config.toml
moe_layers = [1, 2, 3, 4, 5, 6, 7]
n_empty_slots = 8
init_std_router = 0.0305
optimizer = "soap_variant"
Below are experts of layer 5 (counted from 0) of a mixture-of-experts language model. Rows are named router (the router's row for the expert), down (a neuron's output weights, with its number) and show model dimensions 0-127. Each number is 500 + 50 x the weight over its row's rms, rounded and kept within 0 to 999. Numbers have three digits each.
After each expert's rows: a language model's description of what the expert responds to. This comes from a sample of Wikipedia text that the model never trained on.

# expert 11
router:472433484521520472551568474531479597475522419539515467463474507462517502499483485465434437548562606499458517456611515472526480541489499497556506580586440476396563455529488449579541463550436466489493458633494427472462534539506576555485486507552401445466542546483495544443504481472547480589472552439546467451504471423511475557552416432555457476439549421495510528485469383495554411388547
down3:477480507468637507556474525442561484452497517410451464562531461428429476475504548457401552493484510521544487468548479539425449441451355469443436505466593554509479497481498510476504451552443563531415446469549558525558552534439531575501468502564586522556430524466490575611449555525487505534511400511522476544446493509584501455438469481613436502530465471488569532564536443421534448482510
down4:451598465500480469492455485413476586454555513512515535498541521498463470490511507371418520532477492576539495455505588521504451432558545563555485483439503485560613502434515450462532460582536498447482533568559456547443496515518485509454519468495546534487475441404395475535446542457634531543527523546482456533574464529582596500551420526551501486529673545518486537467564444507452522469557
down5:485410503528405455461470491447473434529464555639501495601502523483447478486438531509489554483610469516539532449471553496458467478529482607481483340413488488524529535467490474455485484593522414437422513468552566507500490436493481527549581512457595513544463464438448579496460567453480410500505494504527471501499525487526444523381460511557487482465439465439569427575469453606509533520488
down6:420496521542443567407559490548463450496552446499443463474451569479552498538593534554554527484644522452465383546526442499516529580584577555452569481494499395528559479501487539547513492507476492454493583621536493454457546540465554488556504522458584412493475572462574433447465534493504487548553509514428513453487573484494565457499452461444510519509503458596495577558452542535457541529415
down7:402494477607458386469533488477487517499575491318484441535539520438517514413412440466536531476448411499520499480550543429439568483484525447520580431442427470402533507567543474468544565584546541542535540510474490471469453517508462468492495379523544489567517510527530433457507527433574516483409461569472498510443489572548563558484503515494452532544598475589479515496485497483518499474563
down8:478455515503571358465502454541494513449507521510486547459576381532503485459537441487451526483416581460559448435612513528535458471554498506582461457544508513484530569530479525459464529513526512401507526526487482457406553477414530420529464503433507464648502531458508491549562432502518547455567541506435404423499528600582526530475519523562474510470479566460559575580506460445547430489557
down9:503459411473474498503483488490536576453528466444563483469525538440458512514468390551527436500596475379613450602480541603527496514479489555488543539539519479485507509532491505436431468529540510541403504431456514484540532559462493537482438381493574464480527528440511461503482462556516446549451496493505556520485470498513458376484649586436557630513539514526502445444437453480485473485407
Description: Number tokens inside pipe-delimited tables and lists, such as rank, score or stat cells like 14, 0, 2.

# expert 9
router:607558453487469465529563396616497436520466537541574521444470462517471397485527485480544548583473467585463484492540546563469484527563477536425587485511498423452498552459545494525497427563459473497466528504460633503528481530490518410494510617481412415521461448497512488617516434570451523494497403590463442527534536479571529518562583481538531499513424482501487418442474517519512466477447
down1:419560493480445491566527488431499560483501508619486591570539510613499450538544511502554500501503504528455530475483435550508551514555563492496459516527530509556470574481524576469508556525504515551412482521433389540471466534629466438367522543457502459473539568427453450489499505577547459472490483443469522437420596526511469374595508548466494441457450533518496551601532500442423515544515
down2:471471550460405466520477545448532539492504575506497544511511531522466475521534526531573503549670406443522532514473461528506540478537480477510472490490590485519589522429555509473422529509528519523439525539496526424448608393482551510540471417452553415519533545584578462554505438417509471482452496458511461525499413446499540599520482603532472618559539407414498541481499588508550465550500
down3:488465497582515545513464517500442570471458537561482544547533575532514495496463469441457484441486508444572667451528561494502530469549564407477479548583573515462526451543457473500484428515436497548557462533459439524538498505534543459452491415449488616591528536573513515486504410542481483610460514426441406469621533567529520497502444524552486568528519495483439518540476548452420399442550
down4:476493485500582488475450491537588415516512487439483514528401473462473442538395493540606492488509512428494502599501523544546426422467510603381532475402466608596500510562471499483496467594477528450480513441564480529509548540476550504584444501488475410487466475426479553500414460423467562524443485503562553467570535553429444541562415478464471434486550570520551488526464496504539565500549
down5:597503522518494516580486577514504521479527515521553357512607485527466568508447536549536486473564471534486606605457535477547511548520537417455470471420524568502490532538519602404438541497506464531487502519496509544509500547503420495463468446504424565527495558464570465512565440498445512543473440581514492562523461553525486374454608460536570497398556476521485421488453432492616479525468
down6:469440543478462494419573414526412481383515515576516521485483461533528425561595483564487567550547449498451547574487494540421476549500445458459466508456399538487513462529415459448417581541424577514461502508451524517537541580556443525541516543486485502418530433463598562487504401476465533516436446513547425426574483460548571533485488511509561530505578468492530601467421568450507498522510
down7:557525502550445439517521472550429574556438466488475542435473533541480475491460373515476548604555433451565477576369460550521533590486398479558539433524501441476543487559567591490470460539489533580579602519481474496483533507491503467464489549474392461426467450520413480572514472516457507579595473512520465574454572449446495470493544556569539508514477549457540467462582485520536464542458
Description: Word-starting P, B, C pieces, often in infobox fields and place names, such as Postal code, Population, Bulgaria, purpose, Coordinates.

# expert 31
router:471543503512461501513488544530591522476494556447601507540536517514539598469514455544551557507558455545475525546475518485585453519532518372427435455482504505463393385589605596583475504521506468422531509445563480472542510526572496483481528443506585471586436405564528431534452516560479559516576551492504441506557503530556476621581497544505552462515523397501533508514468455529500464521562
down0:506460495498469552515410455547479476533510404485487493427428509486515471500450573491519533497443452516511506488563476475532460513438411480538489585494590507520469506433482456510510522449520609485455706491499542480495537494492470518399546639518488552590511595566568563470567529515553524587518540485417499446440500506579491432488567405416519471540467512477478471551499483450544554467573
down1:498506474536451492491480409524530579483425588619564465470458455496541567401520456508553465513409403508564551460486502477496455533485479520513527546439549459516439522468476572487510485518415458548625526488600514558464488469513489582522555525548474425413447448420577467477495445506480431458522550516495615468400461481562496507516473459591509475510456496517502462614495423502551410522425
down2:426488566540512533476520496592508532438526473555512511442429560527528509505524450407445493574464485403487469442533518592512464558525542586480483552480434452614471516444484467455498512469489534444422502495490412537597481425484484395446531435509512472479601508526477444506419419513507459454496568585507446489561528493490452450443555539444546511372539487487577535428474479553471586550607
down3:532472429518504401510434472504573563398504514522515462509447440529502397443585552445486518503469411590535433420432550578477463419533505438443475519502502473583528476488442457519442457508503519546536545540565509451467537534514444546532515504514473555368536479473519510534401595511552471424533480439498504521446463469570490532507522409496668419552465444529511479476448495469477551537430
down4:430510507397494497482559485511594516509486509619517581544480502445467493515452539545522571417489515550560510538557602533515461576469506457499518489502526379433444463531500430445550478540421482487570383540511497574480511515506554572486535483532513546457512522545582479488464546582557540552548437562493485479598461466464563513490529642503449511567514366537455518444495437581508551477547
down5:516526543555496536548513502429462542473572599456530496466529539574543592458489574446514567498435499504509449510578587492583455566414458486408448603491442511501380515516445517508466434530586535500540538600536461435442467496532413499449520518428541538513488538447500487541458474546565470517467516571427502463542562407476574461438439478518433485523547473563406516464516612504541535530441
down6:493457444394520426577622460506505511441499589454500543475615393462473591559538460549460490567559558558558591566492562500455530494494513472560469537460497554509523504475509436473504553460516465475535477419570517472393503506476443514522491450451465531476487555537502504495574490545542500534492510545513332516563494471402523489533486502436515564524553447520536504504631567444556542568471
Description: Conjunctions and joining words between phrases, mainly and, also or, commas, with, &, but, including, as in Death and legacy.

# expert 61
router:441464452547453506484450537549514470531529568487466560573550466485527467501536561525472502466591464471437587517476473523510465558573415370457516457496550532485433489518574528523506424483533434502546413449423413440479557535500500471387477475532600501516568522518356538568478489490497487537414481511502450585405516534558440529503478494419597493588456520485496544506417537460431421526511
down16:519502441564455462486440529517464553471445459558462515530531460438514492492461553437448491539480432506464551477506430533512510479492515438549541440503525454583576599464564520524531514539459529545579434560538596512448594498405485546504576571543409465439483503457360429523590507544557562454486529425537595567480478562560514474490583444598473503492472412514562455508471532419558473500552
down17:531434430543457514489445512601467543576508493512459394458542408506490514513572457527592452512464468479582533543458492474482509484501538446526615419502580549395496521435527509579467417475458474533613478460461509475554494458510425514568550487556538435479566577543489543530542395437498463449544483518557488578538432436537537539483485479551478551488561479527595400482459442518473513532604
down18:496530529445488593524493582555445534398542553440600506458510480524504481517567518530412536482439507546582476442491485513481485583604450471506466456485553525491505503454389513427518435447547517529509427473511498486502525527489544453557491533538514442495473489595518564514509489530655473483490575467460337606461486535447517479472585499454390550525493503505507509505555409559541459519405
down19:535449505486445508508529507418473476566680538486460543472495509453464575463493562448464464546558536467517475515421532529437459449407407516385592477491422472475499495507554479574497464472528597506443400521496541463460575532468497508580496437544483522441511521410475455501505535476427528454505454461495482596453453444576563486473469543580488447439592520590423511468507514486596539484525
down20:496450507491447468440429444566585488562504504524491457563406428517443426471481434578492481449477555589462494501501532437503441487497617513552572569490499530509562519519477392428523553457551349496533523560596424518417532549525450537427485490501436556499490423472591520472514556481462600542566520480514511553505440508550577502429536466465557456512533455554502514465553449579490474435473
down21:519570531483452492520479524573478543556416525534531517476567503379550464450555397515551438457571552514414562530483547473474540484584513448508538485550430510519587559402445507503486553516476480561562466560436532511444489519509523538511497611586490452566490510471460615452500464534465565434490612480561594498431497602512510480486462467556378519478414481521500472474470409532522479471453
down22:527390490411470500483465501426544512530535456439566543518547460524426458496450493489534563452571621486554500401565550480563526470459482505498544505545489501572609478538549568456493568498515553497438396450553538443488478503432576525515499431456505515495438527558502486466462506447418605491434551628490524526522511510521620567473425511501570548558478533595488573550544524488449565508540
Description: Articles, possessives and subject pronouns after a preposition or sentence break, such as the, his, its, their, he, and infinitive to.

# expert 3
router:535460574503516455471574441561452426575487472565457411427472602446568522494519409499515473595517473538469487456432438500528532500453458495508528472475567479463471618474485497509453503514484456566539520472556537433537550541468415420512551467475528408476418430598579532386446507545450461472493514482545504504462514510499607485456507598540483487382564518467623492521442446482471492496541
down0:510481565559467481478498419495504501620454463610571436442527515479521502510423471500479491504467526493426592472492406520465530517469479551474516455586519513448456483500500531439417452502327411536494587491381476509507475518480424521508497541507433476515438470513436572488490453555534467414442497569487439452517575566479513488446458463573479577430547444469440433493586496475424560532445
down1:531578469514528429411503538502405528482549442485550470473495514472488524458483433520435555480428439443474471490541463524439544463427462496474576456535434475470488448470450556479611510448472507420471434504566426430515441549510553503500437583464533546477542429507497437425434571496510510335511559428492479511531529525477575538525440433476575537532475462463477544365456556481580578438520
down2:536488435442530555521498498523526546551471489529491553506557538557493351502495577498473441544470545545500523506515389529558478462582414415456582496482453482448498474600486542457526520370541534512453366468553510490458417427481482512451550585587494455467530573520531427497477481493487468515528523448530600437427495526468469526434440571511528533572479534393500528544488518553456501422580
down3:523518464543481564569462559538450451503545465472505471468480531404550451514493531414539452455500428535570535420566474540481501496528544492512538551432550521545426453480437460549477581465415502464445570533547529497577564549440550479530483436465509553427570442488503564533433451447499436469463574516548433442579443478566576523495437545454685449447462393495498452485492511529493490491586
down4:527499458485567478484468522389574498524579537557581529478549455533537569474577533451457479538559467456521532539473592447452520486554542494487488535456492537513509580467558605571493502442547513524538342553507451552473527641439544545485503424470451475497530485498411439516482476606556598498456554493390617558516469529500473461517545471489481476495540493532435491542567413473470478560496
down5:584536412518533522383520501520508503532558541568626490574420535548569569513538475565499416500506495424513447440437539547466461529467441523473482478462537413449508578436537542481508451464556425441568514427574439435470402543500585507434456426575526477574513518487533537512505458465475501416490449498434431462551537521554434535481524522495596488581421509530533407511526528504532544457459
down6:465534493455520486556555547517522505496614545588535574593518432447448454529448452597498549466380448463484473485476402481554434460480442471574516548393574430552507518500475498611423588433489545483478551465514458516463545480483557496546535520508477521430474537454501455461521479656431474443479512558548539453542541508521506530426475535455478461459452574549470471457487461594479587483521
Description: Word-starting d or D pieces and blank table cells, as in d'Ivoire, date, district, Independence Day, plus mid-word endings like -en, -es.

# expert 22
router:471493414479419526389546475463466511441523482457409511447592436503431470534518473563463547509415463485491493517451478468533497519534432435537468429522481431558485480486499498494523464594523469498477441538437504560486429506487456467350524519509448534321521525465461521559501464526447554593496510542434604494515451629552447544588578545507517522549456455527469511483450534526480491591499
down16:457482444487568469479455469508475488527479477431512487511460572444467568424424472663577523503479405524485467419553521515422524446545621605515401504410544511480512573506426489455489414472566548542573441483599471500475483521440480546508492496584432492489554505495451504584416512510502527430481547427472564486485451558507463523512511474495436442465415453498525570538481515411545458460453
down17:476408496546490519496502440478556443550582559498510446504467515553513480555512487476534534512439387486473480510393457432540513504460519502444584590484444449517423440513525468485551525519570568525420600481507356490584460546419418478446464559489492473480526499506502532427547460526456428476418547517534415502425411502440561490505488503475534517435524491533446512639564497445610464509460
down18:582529505422570517489585514523442445550487461456550476516564598469496583567469588488427477588548523502485497539558496560491502538462447484508478530503470532528398529460611497551515394570534524540503407460488568468507530436488437476591531449577506607491499517552417540449584451423516464524456538444535549501501537511491502465466440421427509538488472512456555451612443561516563553549437
down19:453486597505525529547518541380518478509469422560561558484450532506486475569529433473526513508399451477542493628493472510568551422385493467527508521551498508441505517581550564492456476548548537517512412498495516479493470548499549524529500470482570543541446494505512488497388494601459523576513520590538566466535446532431550541524579491475571544520540568342472460486427480565581542412508
down20:563413416504516546513530550465548534613467498514557487436531502544513561488520490541460469501546437477452492475432604507518496584439531499560474586486550496514501396527492434539470464566481425444521560458553428531446515512545515461525478482547539506565550497466535575465485512490544567522538564544503443554537431509534490626538390438519439567390456559530481491570597521523459487346487
down21:582513543529530578547564520392446513526545532562615516488452515517556488516529434438552611518526427458522503551518609583479469530461475611524540486389544450537450499485526539520557566513547552511443462445531552453549457618449471503433533526507501508546519477503413575453543531426472535511492488485506440481539490558416433412424436473512434438484561553489520580591514514460519493538476
down22:532476544479445464583444483531509512532438451511541513530430488527466475541469563500521620473564447539398435566390421513477575474524532490568572479504565445552500489530485432486511511484508533444476566535376449444522558416467477602588501413475635538451472423454500511505499454513476508500518577450523368470537542468504539519476439538475439541563462415573554522482486498508473529478427
Description: Articles the, a and an after prepositions, and New before York or Jersey, plus word-opening pieces like im- in imaging, important.

# expert 1
router:476511580564491542420488639547467561489527449601498515473422404423481464529355532437441544506463517403622413501428483431564553416476504527520427475511561445513469528475513487402493528535461537500475579529591510517562524505518530532568492574555452477451516397494502517457514471485461447531469445511482487509418499502485489440555513513509483530476434508435558507494532469469396535443550
down12:465457493626490451532559506529592430495480512552560578401441545565476474565414563553505405524542463500523504591465520415511529557459501440552474573464549522501487470418492510505462455439520503488436523445495460532544547554513477529563540532511520495575573418511439503547448462487542487480426453576454463504367559367406493547486418480502567459471489539421535544494584515490455512524505
down13:574534550503510463526505438476440562547500490439471508383412535553463490505603588516487484532503561477413387556596571507535462561465513515497499580509510482500551517483492502497515424400486595504464434444426525485479423531581487475483420592614547455461466531553438544454506430483485534498591569524417477494526517494475519508462442451484383500515433470504535437464403434525535533523466
down14:521536536463461468418494475542508376515433542520555578429491480512417442519545508582576461504540468507508517559508528512533462398429495507548505512561567434463569536481540495467450583531428527491460558407460463544478424478450534588539447501506515591436401452385492507485534505442600552493563529536538541496597551506569484465509438485584472443494588482471522567553533421480477448435470
down15:359548512568460497460486544319540563500495365471439528524445503576495460505513520587472471489478510479476505504550634554477483561548568523502524499542510522475463479475562409594572490456523544480565519419526495515430477478474491539521529454449529517549615512458424486425451571529587441463496517605469526495555534489468526485474481513524536462488592469527520546499413524443545493486443
down16:457505539540563509525492464461481528434509452449402532483555426552537528556553465478493473493502514481475519522471478532529497472467461436520440388567546500485528378563487535564486517432550481557470406531432452540464528486501538503528548505505395522430558483475489502541541439531438495456518485460567459536439413518486502581509510461512226485528518491430404474539484463498515434481547
down17:494527455499411412492464421393509479507554427545438448489471503501507553445541487495525446536628558469501513619559442513438472564635533442530494511455574488480560424407532480485467449507485546447504392450541534575491529536421411488439483493467548473471569520471479508514481521488438520509462485364419495420475507463558446474488480511580393498520489479485498426581525499565532498495493
down18:507548461516478462516586576440475519442495529485429501527471511516485480524549520506423500483530558412493474530486522433516503544563505483396518585396475542525463530472467542579455557538456435511482599409421443413463474557511545563487438552340557525574480470533561425454467463580461501556488565451530453530546526492543510471491544433500444588505498618523517535479624522424509565505502
Description: Short inner word pieces, often g, d, ag, id, ed, right after an opening syllable in names and words, as Le-g-end, Leb-an-on, el-im-inated.

# expert 18
router:518457555512542429529588433564356464585541530420563476512499488477539487426486489503471488530507457519490484400411482550586530567510463502496517530418502441482419599436400544493473520583550487445522456552493502530490517511424466568476551567421513472525498490599523493485446541519451477488483552558521458424482461519584582384522462518593557527516472497463551488510427468489415429463575
down0:582483509443515540502455441586450589462470457450501466422411514456521458468430545495525419485526456526531516478525414532438480569470508558480563537559556559535440452554564478484473461574588551483529499483523569482511468484457416409513515508524444530480460548578452397454411419558452455497533513524542425546519603457459494542467430564515620446474480528504518560566509510566595458574453
down1:500524642481442561531486525521561435514496526483540533482465490539483496518558562480569510479489422592437586559442478583478458431475597512580476519598487527452516510368493517518519433456499537520561498555471586520548439461561516435434446401505519523555503537410412537492468486612585470471547486521552517518452556536483506581437559520518583464463442508482463526596452525497557450494461
down2:450545569569512547417413521564587484527453467484462393498517528529482494527597455498516537472485568491556460485530515521603489490454520499645502495519609498493417500550502509498489547455537507527469441595620443530448488529610534504511576513469538512545540604641533566429475522449422613416546499481512512495550487516431517516477537487540559492518526494542469465460458578531504521545522
down3:533465491545370572493496512559448513568455470548455577527432449561429490466548570489473506554447537465536587486506470433583508524485575445532537513547557522467521456579542445436569545593529506421523411436605498498550421500504512488508580559513543500448481563530566495548508532492464493524491523448462447487525449478536590560458453513536578524621521532614503512578564485454485578487582
down4:482488465533480448454515575458491442548557552455454380479501443419396489512529414526562570506507587453473527560503540597524533525465510493516427369490509485555463474477498476609456555525460511560461465448469450491466427484437539539520508398481442505507464476503588537407527488481610511434395525516546510454518503497449489447466444489518517556625517515455472556452530517388412508449521
down5:431565447555437498526498428507580520564505527529615511533548422468436510431535526452439504511524532451519388438451524460552449567539544502503531568533498394446510428402488535486587574423553502494486529479542551494525464385480498535475559486508468445507523447600466572531597473568519550505508569519553525447500534524633531494491521462509487460490536523550448451481483520429530520519353
down6:556541519554515514503475483421520582529428535577462529455423452484519490536484479501535575554442475424611506549503542430440466501538534531560534470562577431525621542512468461533442417509432529592475451511447494436442550507556420622503514488588485501522520481548523537482520558570553453515539495426512434506483567496605488525469461455555400557521525423527507455503483500471657527485475
Description: Capital letters or short pieces starting proper names and words, mainly D, R, Z, Jos, Ind, e.g. Dylan, Joseph, India.

# expert 52
router:556502484439583494534443573507530500472413438471499456480430544590511537413520562500553543514515523460437551456492556471354395434539487552410480472484457547561505445584523486516453519483555495493476496521501445481539470493567488478540486458552519549494511507598443479408435492506580553515500595408552448531573457491525572532503542437548510438399616471587514495525475508446518583555445
down6:580473503486524526501460451564595466426613558413491445495575488525608535467526460554477519518455519370460460542471479465492384510582437482477579529504547538501457493582546551520554505474514450523562546514515601458447474583485512456525507390509464538547555475537569540544505575475547419524498422499522449451453481530545455540557500498446473410484505576528426592560435438468481501484439
down7:484496460577448527541457534509579591455546488535529579619511453451536500467469413493511456447484477479533372476501478492456458539522475530437490517446506428470577461479418460465509490528507534556518504430577486552445539491452569544583555472479507442509603441496459467564547440488513543503469444477432516533532431460557479603562515485518381466514455459552555470391578431610528445440552
down8:488448530426502544588588541543524552428520392536612460518555496507453455571599609450441544529550465542574452516450431515459435486584449473496526502509539488605469445448536565467521575488554482533493437521469496492452546476504606562544495449567444552474532493521519495450443550557497519529493454517459551532513532565585503504466459443439514543602468546535512542549584401518463518585451
down9:492448420554550504496518441459572576458503521464546501478555459439454498600491511583548485500592452509521555492561467586534575496459593491557452459554485532473524501569496441459457565540483531521405436512458524464460497544510620570478446507478584569454536530518507498562418502453518520463474443624522420412527520539411530486442478491378509489616478536521547501519429486473458400483484
down10:542434467525508528467472555467486554524509507427573552531496562514533512454586550507500405542547508471507493540571525501487437504526564504497555522510485533537522444476459489559454487463474449487509571490480360539497554482515528535511538649468406565570470483600490534489515531493587505500401543434447456442463579457510553429442496348456522470533541490531583494520467387387397502505472
down11:540491490469454447377456463527506503525454511594442499534492456416474580503571416555518488517467595501527579560546534504513434546538498534512622474461539458521525465546484440448485559456515464519533526443425553510507458506479433433587500521563564499466477517510461543504654434462512488495475402503501420560479498545623497524491359446428425496452505425450491478489507447484557486565445
down12:455579486515508459487447512390512543497528542464363526514456450456490559448519496414538475447409538476565445513514518502570556529500509514486465545531478515532475521512533409492513452549516467592493471510499583479495449499446523600578549500492622589568560465465433424528566544554570472523521481491449415484577451476575495450503455470510396600513457490514380580414464516536473502576481
Description: Commas closing a phrase or clause in prose, often before and, which, or but, plus month names and years.

# expert 15
router:540453604526664507431509525488473582492405462519543484488424477499482437560551496517595507481475500515465483466550524588525497474531434530462489509489452580528524550534431482539574499432571535525485571513587452471546459510471464452521423573352526469525545449532509504435476476405528433536441521508505471574522447486486545362452550481456625513472458502490525512474435451508514465511416
down0:491500492543547477529570371541529492516433358447539511411443546577550567444475441488472519490457483532514520432547460451426482546475500470461571450531485503495552570504521555446537440549431562525465572441477528518477458461441544456561513485566553367516546489504484539556484419472419567487485461522503418603450522572415495420548438491460450456547519601431542527472466483483571469465482
down1:452534544409513473568564552475553497556448612481476378546450483475487518543532557589557478414492475481478529507444385442481460526508545499381419492416475510538587516428483530465555514502508571401493458434475450510332469500471515525454458569514450545534499510477497444553478511465523465518535519534438542459455451517450520459477467548520431633516471572495404524563482512496533472507469
down2:542430556617505467501464492523470467440505442500544418531572500499402494482565431490335442494601523464515467511507437443485505547565513521491608484558501495498468567482589529477512440438499450544483501373429527473548444583505515425555486486472504489556562432535479479453509471437511422549399465506461437448490506565456507496541576443580549496479486539534572464452494417490450495541572
down3:417455512572498579521488470438543480488491519537492542529522433458543499504541488487443485535432456451574512483455439406524530524487485515483544493539481564444448550462516562468440485546461517437422491559488548496562551444469602541542564576508482507401563457467489428548564406518544475523419521510462526568512511489536524464503512388451733452538432486513532498555473482527473475520381
down4:564495500484459528531402498488483516481501436469463484475512567459516476401598559439460536505487468489515494599450469487547463562489490597523472517507543448513487409394533414439472457416439420481417594496472498493502599474558478454478475417612493504526393543443547603514546582484566502557541438485514450497424556498543527606460566476468499443484410519520582474524546556516530472511498
down5:511535490537571517486492571431549539556463470497498533440463503467451540410469464559526464361536527533480620414419524573550589505506442519527488422582531478436518458510488480480571488519492505430510465553469517444453499533465563524502474424613439493419492455540486518564527533504591529590544488398546663439456481437509488500464476512547498532500440468533502457556480566427586497538465
down6:464477486542443508440442492460527425417480418461539505498501433432451582499557474488473459505451524565410476397520423472522401499485530484510465522482434492451589526425511404426542470423534541587523527441579535495416454514495532484551414454486559565436494420482435554505577568544510475437442452520436464454515398628496534502513470566495540509512506576513458438537511464540526581499442
Description: Middle pieces of proper nouns and adjectives after an opening consonant, especially Ch-rist-ian, plus India, Pennsylvania, Portuguese, learn.

# expert 32
router:573475510491449553470524515501486528507405495474502438445458603433493541576482409580497489413447546522460457521417456467448598498545531527488517511484477392485535480541496482520530523536628522541456528537567577521578515555569494538395498462489469553502427490506557521464438566517430484457517478613419530426524522507380571484547583539492469464417499591525542554499444530490581544473459
down1:459451405464451548469558481465497496626486496569529512464427534519494540509456429563440529487407531550460451520533505505485572461448454452518519418534549436458522470486476531453519464443431589609553475447483482487606574378408457537543473474547485483520524540415478356479511534533406510497412506498506491582527491453472492520502526497523432535509410585513561515585422504517513480537565
down2:515530522493492477547524474505490467453517489407445470527526502496508552520527464478576525454434589555572469516457421563546421423474420411548478487540547479586564438419460473528477422418483517627432519609541433478582503398501512514538535475449476410476624487532501618504486531485555540485510500542483467417504507531506511522395556458574465452520502575510525532473481501536382497514557
down3:516509533513547456546447524409430542539357511486419501506516465462582537517411524411484515453418435448513504499400497506431526480490588495482511473529618433540434463506543467506461480493519520546534413522462570468522460609515491441584597563461447553506546499522553537538492520330421519491482513466532521555499424514431504541486613545504443517497474501535552449526463520491555493566523
down4:463510526508526567440475465564485484472503443507453492479515536543625584499583492457548550425507462420523566538593446570543509585514600532471472450523564541469569469478525486351527541477541571568449472388478505540496441512572501542578474483437517453529530553490547474467422451518552448461530422439541429422432597580516419499486489529472405536493475526534494434452478522538544536504502
down5:534548498533517418443517578529501531524492505496511536492507436486399513561462455494448442536466466485490527429506435405366564565585511543495492487481475538566504581518506453560602485582534496524496547469494441489546392562626519536497534518403435535480432466455449523444425376510507527537503513479571430477458457521453506415467504455509400492522507555480517579439526533439505575415442
down6:453559508575505468462548458436632515525458486431522486575550449566466571487483555487504533464505523556491420503427499560501457604561636511509400541411374555478481607522474452468544523431433533429509506506521404456422459520521531450575505461525457439435604507464489553512548516454496488469468562429553513501498505558507442514518490541579558493424489459406512499485537504474482503510431
down7:584523490460487417509571506577620445510519585478440516493503420496433527476543576495540426474487541426613436602429480477545438506446440539482449517458521523541510499485512570509513386501556530466520510503567412479461600452492442552520490438540553518445495513464425429520548450545430547514493525468468541423523582414447502515557492535509476509514426494505537512382513398506418543437494
Description: Mid-word syllable pieces like er, or, ar, in, on, ur followed by a suffix, as in moderate, memorandum, legislative, operation, special.

# expert 12
router:482523514438445455480544429477562507518488444570450521530422521501527512520521430389488491531578536565531502533549485499521449472574581502540496586551542493444493529517537504546519483430509588503442579468526551526457514501427538504542518488467522479414612478572479415565401475544525473359401581491531498418410583445457524483559466516495513487396580553533513554517586484504563424463518
down3:560521454476480478606481461411554515623504539540486509441511459447499539529478528481488445539568483466420520529441592512539489480461525497425505452509506563571539412485508472486537554474514452444518415463550453564456472508445423526475467504492530509465615532487607541420506573585589487542476434473606385415493414495478477469470602508519521382496581501569465464505467462541515486459473
down4:477487576553568507561480569539537437542465478447469394584455560585471534503506511547538559529422604558502643523504492477513434489565425507509537578494443457612540572470473558500459538396438460490486512448579488464545465455494578543526552464578521523418490480457436481494512484416478508464561552506507489530477587536504494522493551506452522473525556541486526453408578535448445549613461
down5:506420538525451465508423471445561510447465475463604570452488521555545489475534549551533560493530477513513543611433405434483453507503435471515468505472548490519417395533496516373520454396531555537587485544535588420463567439466602493486481417518559487500520518451438509495422482546483449507513416571476580500481521538583505560492430453557505515542571496480510501422415492588529519511441
down6:452460463484457473499640482530455456473462449601516474532552488565490469453533431468501568420455519500487492553536491398561509563484522468592513465550558614495510536423566508525471459504530473498422507519494498469440476511474505530469483517547530498498568383544624508560489484505406614473459521443595473404505453520545498506480521549534633520528504446558475414511405507549577575483502
down7:553517602474593548513441567569530438404448451565498397496437440519463478420469452524552461499530503467532427427550467530501570521430605505466457483459460515549476502459558464519610494506540535449433489483447554413507481436523453432551470420477495445507467411537495448529497506447484394543478447509484532443465538555481448490527483397572614482545535537489435530502505539437422553533564
down8:484492521466485579497549496444538442540559469422474522522384563512472501427524472401495458563495508467460537573519487592382565610480504574527523544504554582443561514477454541490552544460496525459544506466567504517469460428455516566448481537530486571473505526520470441547502568431505553495505502501439565541524577488634481609544517552600468458423548428531476515546409555427511478467427
down9:559538537490573460432535563404515544562464533579517522434506520590503506491566548443443515425449563553457550593461536427605517466537492497582429487516475504444542542362425466491502497465506513538517516549508386441458501567522450526456589577503423459548510511471507498483505556552549415523532409542490490527417482487471487536535435515577506476416543479514493537472550478564519519354482
Description: Final word pieces before colons, line breaks or pipes, especially in taxonomy infobox labels (Suborder, Infraorder, Spouse), and spaces between words.

# expert 10
router:553434532522499475503505421547486579506585486500535497452522420463475440412530516472447425532542555488562483430593505492575515506604517498552499578604466453388567460495494461559523509505504507568485484549465507490496507537504582584480418489585408415464551496425494505485567420525571445489487498415544422574461511511530518563582442527528497470490535459534444486439475401543578495423582
down4:486449522518445573469502519528564439460553527534518422510502494466597525613449492433462518484544475573579604619443493552473454514454496551454474431411438494568446447476480426486570531427489513534531499522493542501471501506491466438478516538548512386444473553451481556530498504601622401516476532546453565539370551493529468407534534469453456493595485451506494511477495547414538469528490
down5:472597525445487567401444473470502588486449558408458445498512474440579533505494495540436491533612428486543510536507443580577545592437449556565433511409569437567524533550525445514514492456520410459466520459507497564483422514454450469531552541532536545486544449529497542435546481512561533515444584459538484483510531423490595452487503486460483520548539423562437421524537518556423526615530
down6:539537456468440461490448537450533483568478496482555560484595496437603460448489516525608382594380447457511428495524451518469494584484468528550510536483497417505447528456455492457489458464484440484572419481477607567505491607505501474508557442499564482481492497522573448477511407540587524436488462503575529534508464471514366438489442457507455449573438472466501528593512437522579477520492
down7:395641510596540508522501443462444478462451506437563500546490451471599552510474498499534464458459529627456535503451505585504416478464407441527460465493444544524593461491529558514507464433538452442508519523508512556533402473461502520426565551543395513487469596548554474506513543466547562526497463567528397537516402476558550558425401568519495528432455521519555482523533495452505539496478
down8:460476438558513511449493453591434501499529468512434492445479536445513499504474570461450536512552453416526511593501546431560526465502495463514506504587470390447527519447488471412474497535511562556382502405455519540470522457588531471501459359558537430428541518461588492549486527549537496547544411549463434592401475543447437443487494464498482555510539563502477388439480492474463503601469
down9:458418525458524503523489503515432477516488516543450532492554437463511500574479496498485498419540474519402461573462537511513494495450492514421478586471543468508461424465405485471510424460566573546571488536549526507515557464435528458448529572456533381471529444519505478546518524572468513483503595452521551410484473515434491484536434496354322514544379553488544524533500550444419446579527
down10:376477459480521451519557460471530512490503520485455420428461487560501496511467430491519611450466520536472557519551494581639475518464509540482561490563502527488528527512539596584494521463589447471463475457508463412534545476427528541476444579413462562535522426577505451526461578433455607558484420572596491443511449494452551535445610546554455549456498478519415458511495479519533471563489
Description: Single digits and century prefixes inside numbers: decimals in unit conversions, years like 2007, scores, percentages, and grid references.